Experts of a small language model: 96 SwiGLU neurons an expert.
Below are experts of layer 3 (counted from 0) of a mixture-of-experts language model. Rows are named router (the router's row for the expert), down (a neuron's output weights, with its number) and show model dimensions 0-127. Each number is 500 + 25 x the weight over its row's rms, rounded and kept within 0 to 999. Numbers have three digits each.
Before each expert's rows: a language model's description of what the expert responds to. This comes from a sample of Wikipedia text that the model never trained on.

# expert 3
Description: Name-ending word pieces. Final pieces of proper names, mostly personal names and places, such as -ey in Hankey, -ilia in Emilia, -omi in Xiaomi.
router:563480537525524487519531507485506538478504505523504516483503468508541492510521469478518468517471492486515520463492478522486486502472503515543498522521493487483464486515480485479462530515485443493466484533488528557500495479510472479461481458505534454525470489506483482466491490534525548521525506490477500525507513539486486510485514555506518500478456535513505486487502475475538539565507
down2:475473507502509447486517459511467551506479491490506479507499531492514502587525491503472503483497501518556509514529494500529466460477485530519475520492500459521506512464473499500490505489517507520518528493538486516479493506511466483449494466481495506452488455472526467502522473474506526493575518461490514521528505504477525496489537547486528515526486491509496523484504509452490524460521
down3:453519503519504486499459520497543487540464513504509488527486580523519455513485495520475453473476469485515533517528493490535504499446500502480478494493528523513474515495506528524510493488536485484489496503462546511467498501475499504515497508496490511465463536457477484435535520463490476517512511516497504479482553509488535494518449445505504509494498506462537529518512459487493472479500
down4:560485476476519487474553464516525500466504508471496523545512557469498518544527489514489468482515529485504510483475496502467481491516532479476515519519542508480523522484477506441511513461473490536528489537532469495518460479497493527523548521538527483537504502525511537531532491528509503502478524505491559493514487515502512496512512521498494562511483491486564528520507475496503498497496
down5:522515547501511524516542505468477487498512558500487510483512501528526467460492517526535495494524507511486520509484473518460568578466521500500552457479479492476504489456483524483527505493472510465524507484501527525485473497462535515522493515518523551486489489509483508531441479477532514483508512531489507528522506502507459509476455484484504482488480489490520508547480476511543506514521
down6:500435536503476497501529461499512528556534539470484475534502491524495502490479448504488499495469476526503531503479507544489506476458496525466481539470498517544498465525523499488505507461469491500481491503536501526533515462490492529490522479509490519541491527520483565499495496454517529507504524488497535491508475488484465496506508522515492541565479516488503528531453471490497460527504
down7:537492471517503523498471482516470493534504513510449505492502517465502532518484454517477526495492523472517500513525508503511483502456490478471506478513487445532488541507478510515473530480504526504500485497471530516524494518531479495459493518518509518568541468511461523493543465519510553499509509472481498532502507558541508542492517516519543511478505519459505514557547488511499480493552
down8:517525496516489521530462550502533493477491513488486513505497512462474497468564517493521468519543465522499452473483494518461513520497458506515417472526468527487512460498480502457459477501462519531460524488479476543537491473480507490498533498512460537494523510487504520508500481511544512490482489501504484467476483518505498540474483533510493505456478472507520467475492472469507481493512
down9:509481433509480526499502484483463512472487500423486515488532495500512451493497520524524452561449525516525482496504454463479447510510506457548491475474519501513500514502516524509476523489464523498470490502471517481488479466509511481443465499494509492474516484503524541489504518503483485527476512483486508476467463496496510552508476503504527522509487523496520538476481470470499500539535
down10:515490552504531457513549514554477469499504483478511537534469534483488498490541456509451501530497493491514456508523486480509515508506470518470516500559506514513500494490495474513485495521496457475473464516494513541492487489469507494480494482473510510525518477540522510509482526458488493477497496569485449480496493513470471501515521448494537480506501491470471477489490506439447513479490
down11:502454481511494497468509502506512492482506542475465510508517474531520512519514494469486491495474464472502548475467522488510566518492522516537496535468475490487494517508482493485461533479442470480454519436495523479526495510497459503508502538533492468488542515524496512468538494488507540547485484459493476475566514505520523527481456528488499532475503512492509492488534498486481488531510
down12:487491483510469470516476502487499492488506466463518507521503474490503536520478517507531490484512475506576479481449500506501494485461463512487505514505456552518468526496499482483510499506484508450536514515498493519507505521477484522519500535512482516550486483492525544520440466532495482502510536540458514564495511465542416505514505505484535496496473513518487488532478492533519498483500
down13:512507494524487475494508508484490529526532472504517533523479524516531533532483554508481537548512492509549527467525504488505530486458519466499475524476423499530447477526521517488549464564465494484508481464508504505522486481499487501468489500518481485507489491473458490510457490506498500516479493503445473548465492515490508466520486491543470476493469481509515512541498499479514479512501
down14:536456485470448501481532565520483467487512492493502461486484535536493464502495482526488510543514503519523470546491519511538492487485479512493535523492435509531490514510519511503538435490534489485456493507493475531528509531479466512471516479473463459500446480513493500507531489502448466503494516520497493480515515488473511490442561521491502516476507497507502495507508489471497494505510
down15:495468488517514523445499513482558520499497541451523464500496519502486443510518498525480533480492516521529496542503491492522526501528505497519481501507536486514488518516485493513525488492463497480495479495485517473500476516495522504511469510471521529475490479497475508544553515504519501458445543487497518489522499467514526512481516494498487472465492531483493541442542549560522537484441
down16:534510502544486480507494494463508492520515549456494521502491496461504487454476473490548479558534535497528517525503531481476500486487500509524479511526522477482445512531475538480458532491489545448481486504529538509468468504511458495531497490539515466506463541498467451490518486486490511446534562498484480480498495497520486515475472531507479505500512515481500491477495492511497500525503
down17:480511503498519454512469437511538507465495491489459486514558477452488462490456528503492497486469495504521494529510473487540493506501468493509521484497494511490497520499511526540529488514539505506503480546502504511529526549455500530453471506497477513509440490483494476549490475539505467508510492531555509512504483476495519511472491464498470516512515473509505512532489480467488452548538
down18:484493509495469527514510479478540515483520494508481509469486530509502536507530519472480495493528487522515523505468516449490479517534517492495477483493530511522533474521528512488514546515514470465481504505532494486555523507441526471507459497498517492514530487448507514491485502537505489555468515535532473495480481439481501512472446474474514486499495545522507469547540461454498512473470
down19:488422500477466502476517469504483500504510512490523541510486545496509472490495507447488493475528521520458517517474498519462452521494507513525516539478505504520505534486479513523524499491524460481494486511530498460524477530444477489505497553490515513468475502476496513505441492495521500494516495555520513535482477451464492518534480512485518523531522521492510499476523441489522461486459
down20:475492504522502494480526494482507516505486489531483532517474528537571491483476505500520464477468502497508489507505481545527499453474523489483494476458493492462499525508513506537479512442562501510492521498500511491485517496524488556504524500468521470514523480544460473517550517483536490475481499561436476493516512516524528500531476521534476495473483537498505529457523472512507511510525
down21:505488516478506487473492519534517545528547506498466530505528486509480495455480489515522520576475517527509496492462510515535529520488469512508500508484481534444495473531507516499511488507485527490464541538473510526474488428561511501483547465484461506541492526464512493503450506482528505476506487508501490497497537497527511486471495490503518497526488495551511446496499503491503513546506
down22:507481531503461507486454509486521526506500521492517510505548517505461560508496478488489499464440538502490491483511481470548507492456498523554519524470503532465513477515485498478506461525504489505478497506489496506505485539480487520516493509553543483522511488479530462494495463547494537513537489496498489547481520531542477509497468496453521459528491519512545548497493483499499500535538
down23:491523492476502506492495525546454490506504496517495502523499518458471430466455512487500480498534516552501483479536539503484475475517516510446520511531470547506507515477519492507520521551536473497466522524466487519473466546504522500510483503451475508493495481515535500497492465540509469493492482536464504532538529510508536521536461515484483555482518487506501499480508474493504497500548
down24:460474492467480515482445514504494492498443486497518471506522484503473499499494468480506529474522516488496517497468508446525483524511488451471506499520540500526516524505477512504479508445519482523549520505536484446474490504482519532559462520520461530447512508522492543505524478478504476545529513513503494502489505526520531530531513498493465541489538496513528512509496547531494523502540
down25:496470566477510456515505498500512516509486531461530530496510467494528508455528515525474468524502549511487514505507518485460509455475511468518544442446462517506506464521493491497527538516476502503503487490460505510524500521532527509483520500513532490511507479461468482478447524493459462518508474507520497456502467526463493491470482509477481491497548480508481533481486503528530521535487
down26:476498509517484502503521530519458485486486518530529485467472471501505452517484553536509541511546484526504511550525479540552528506495473535471498506519506498504460525549531496491502523484499517532487455467523473507450505521531501496493504493510522479494489502482490464554491504466505504484510530469498479485472517487483482492486543478492513544546471478509511544484554507555515481505493
down27:471502488522493500469452510525493520531488498515511529544498520500479492466563501480467509537518524507551527466501489488505511518528481502564504530500471456544453491474529541492514515480517443521490515534498517479491519449506539483470501486531515490486450493531478517498465463459516478516495486466507518506496492513462487453496508481508533446509506504487487477517460505480490489514493
down28:502477507508447488550491467526474523509511532462455511478485481499502486497515529526486487534520481504513503505544547529490510483508441487499476524495511530487458523497537529484516488482456505453507492473483464540560505515490510509481495479466477453471473441475524526556500499503505488469541529486481522487517522476482532499461526494500466502534479492488483519510512495510497478473538
down29:489461547523480499507506506534504526514482512571487464474499484496516544544542511491504503506520475501531514535519497522549456529461489501496503494528528534512495523497474524531480506488466519482502480481546492498517502527475516504547466498493484487504541511466524496514511489465503480518465530472495516518488550463473504549524530528544543504506467517446519524507492499458527494512493
down30:480460522502513521486494484459479532560495533531475451477511500478452537542507521498486482476499509514467490485509540508509501481486469478539454464499483526527501532487499474536537463514468530494482502518440487523492507516487524483525504458496481454487500469531530478539526517515494475483510520543466545497474534510496501493461479515502509495482482499516477548478518468471521479478489
down31:497488522483523463501518489515497425472510474513513509544495474511482505501436535500510489464514488517523495485492474474519500511466534474491500542517506478467528528460480480521455522501496535486479526501513528529490516504555530484455562530515482463481487491478494483516511453476520526501506488474467514517499504521480505489503529524483460493476534500509450526516531508486556535467503
down32:512498505502509509519507515549460489491499487494495499530507524560519484529499523486450498495470499486529450534514564492481487505528497469559486516536503509487463561482498533494514487486515454486499515502483489494481499487455459479522498513473518491483477511507477515487530462499548516548505490513501492503544493493478533528466470520475520520492547573506499477497494509496548488541495
down33:541521490489545507531513505488515494485517517504470483493533534491437510494528525506516475469506476508487527523497508495548494505517505472516484463482510454505496498483520502445492502519524471518481487469506484534523483456513479545508485496530532548491519493549464501502543521543505475478472481462490499503480537555488523451483521484493450516501531501508499537479493464516497554458476
down34:499519502494472530471477488510522517514548530496520518472509517478463506460498519501492454526524529526477518502498503463518452496525490473549482481485460482493498487507503462519470505528501531549485524488465465523506480501513464476493461568504505492514475477516493516555524478488535496450521528502462471496508456534512496451489472500536505495507531490480500477527472487514541520501552
down35:548479479527502544513499459502510476437533469482480534546482497512473539472509522518465499541511523467432498504511498470480484498481519488528501483514459480503500524493562503489542472512500510513502505500473499497507495515503525480469499477476516522508525498473503514501474516508527478510524474541542455511494490540475514520489521534478469480540527510476501500531535444474461514462495
down36:492509505419508551512524509506552492518480502446514546518497488533526515454507491536513503453500493472520493503497512510532482483465487481495531483498525474486487506507493481526477492513471511508505529483538475495538514507479491500507491508522480501488485494449476491527533486506439509532484471533512512471500422506526507463515490520497472471552513463517543492475503504498470542522480
down37:476571517473489521469565485519514500511518480504466521497492531506546483497484471515444509502482512475463500473501453510504488516515508491529491460466483476527499481526508506519554489470464503499493517488538506477492528486480475508516482485466461515497489483489491449492522515493501552510487502501506470524493507517491500481524495513469519476474536502494544531451466518544516508420506
down38:504515509508484478477567509466491530492491474517469563484518488531514482477535519425465494508513516466521527489465515498503531538488521468535476438493526498469483540521540511487461517502505468556488513475497512488467515504494507500497501512512504506477489506488517493474495509501500459475517496488514508486511519502539520527496538486489458485433531536473475480508524506465526531477532
down39:524518541484513504451472505480518468512501512497472518484477506521488503509493503519457501491498453520511485520500531485512495449513510503481455507530486512514472522513487488505479474476468570438484516479491507510513472528449468524509520498510529522501485470469504494516561478509499501502468519488517537468491493564475474529461493430472498532506523510459543492521477476506499466502483
down40:505507511502557470526481464516493506523505500505478473494456497513499515524497472546535469477484470474501524493508446570516514492478486470460493490497474497486522494511541455520503501526535533484544470460502477513498558530487501503488484456467472485511490469518531472476548538481486542493477517470509505479484482486487478458506512480470498509504519447537474489508509503483513456505478
down41:489523501549450519485497504504518518522487542533496485473527489530518494487544511526485512534483483497540463495525499495493486518513469467512546530497526487473445502462498496530487490521497505503527420537537465496463513519535473513480500522489530475517517537519454556466527496491518475484485549497516513510527475486512529470498466509478495473497468461515489476512511469541500483500506
down42:490523485470510489477454449446518472483497492524549459494495471486503476493539515523512486498501490468499526464504493508534496523518509501466455499546491509538517513506502485546475507493525520541472485459463507466459499480505532521491471479460481499512492508544498499452503506501506497493466490507504470525557489517522455490501488558500452486514495494463528483498534541506535467509469
down43:482489491466553501486529464509484488492543549512512458506430548498503459544484498544503490491475468513516480439516514489526486531542491476499469472519525523503516466492543506463485516497502511500516528489525445493493502485562439488484527522506485469529501480471483485497506500458519487512487475503491492510496502492487480493498495545499504487505522494506488509492526538472539449529515
down44:491489525468485490481541540486512518504509526536507506509508466510521500470517505520560540515483509498525532500484469509493505532521529479496504452454459508516528565473471515467477517541505516482499490534507485521471489519475492555549543509484499491524528510532509519444547540520541522479530520484535481543483493499536519493497499453478476517513478481489479474491518482520493517505495
down45:482508479514532493512504504480468502452515459476496542481521457496504482512492515472507446501490485494539493506539479527534465504497460474488521521512466502485450510490472503496539486514419495541500500497486506508507516525561499478513498478504453504538507513484508481525485545520467494407484522518483477470494546516479465502483508528531509494515529521480490536517509508508504492481508
down46:518497539527492519524551494499499501501495499493526468512462450538488500534506543480532515459525511532471507515494515481498504457545537509485498496465524468465477488539496502437496479504522493479471487495526501501491472513494503481490494523509519528509497558450489522460568511483527531496485497478486497502536508459512514505486508445443482470449492488524505537488482485532504520486506
down47:516457487469519462530493475496482546476500492504448489510505493499474493506536491487510522524492505517473523499516507465557488459522534460516493516524484471534468543501513533503488474509517523505465464481559513474514490531544463519475483503509473507468449492504537470482547535475486496529488470477530523471486506532508460509488462519490522537489482515482446506528531499498485485524491
down48:482521497498517509479474465514491459524525515508482491498469462522454511518536477502520518520555479467500460501517467489495544498505446494506538459509495483487476561526472435509517509494477496490539540533514537516491487516512513524508528428464493505512448466533489495509490528516537487482524542493489477508521480512481522519502545517492511521494546503511487523510508478527520482487485
down49:482539529502501497507475488493485560508514519505503468509503515546478544515452527547506479498490493475517487521511496539484544505480486519486498540509457495506509469490481472511463499525496482495465507511507501527486531458499519534565497516477458492509490549522526487479469499472517547491543532534465531512505510499517504487474506497536474507552540492527507502466494485446535479461483
down50:473504528509461523537490474533519476478483509451519482488538532499482525540512499514470478493490498481512462514491460486508520486497508491514478551528483465507523481529567516516530496519515551490513493499486504525480520496545490483502463471511508449473496452484457481514470524487464444484512474457481557480515496496524511511535530468528493495504511525486523527462512500535488494463510
down51:490452507533498510488564520561513518543492490536486478528520481499446485488508504472468538549460496507501516462483496510518520489483508534502509565489484489524468542540487486495498497509480504487493544512485528502511494465476530546504513468508536517514481478505496421488515506516492519562527512466528489492517510496502565490482491495506521473490485496517514484532508494480499481510483
down52:524501514490485494509513540522525500487491519469492521533530486481537488536491537474468502474541505529484529487514504479503521447509490533507452486490488530475451490521468501488483532502520496521525480529548521436498548481522502511509497518470509494515515507505511478535465494544481466479519508520499520484512541479469424480529479487496492506531506485542539495483569516473491530495491
down53:533494481510503487490529498526504513483457497505479500522474475514562512501555477513460493500514540505479498488500486520463456495479513484500469507529482516544477483513502492501535451483475468490499514463522541485498511488467498497446492498495517512529509437485498554524491496508458471463501535498488491512468532455548508536481506520524509480475531486512465520524560510511479489500445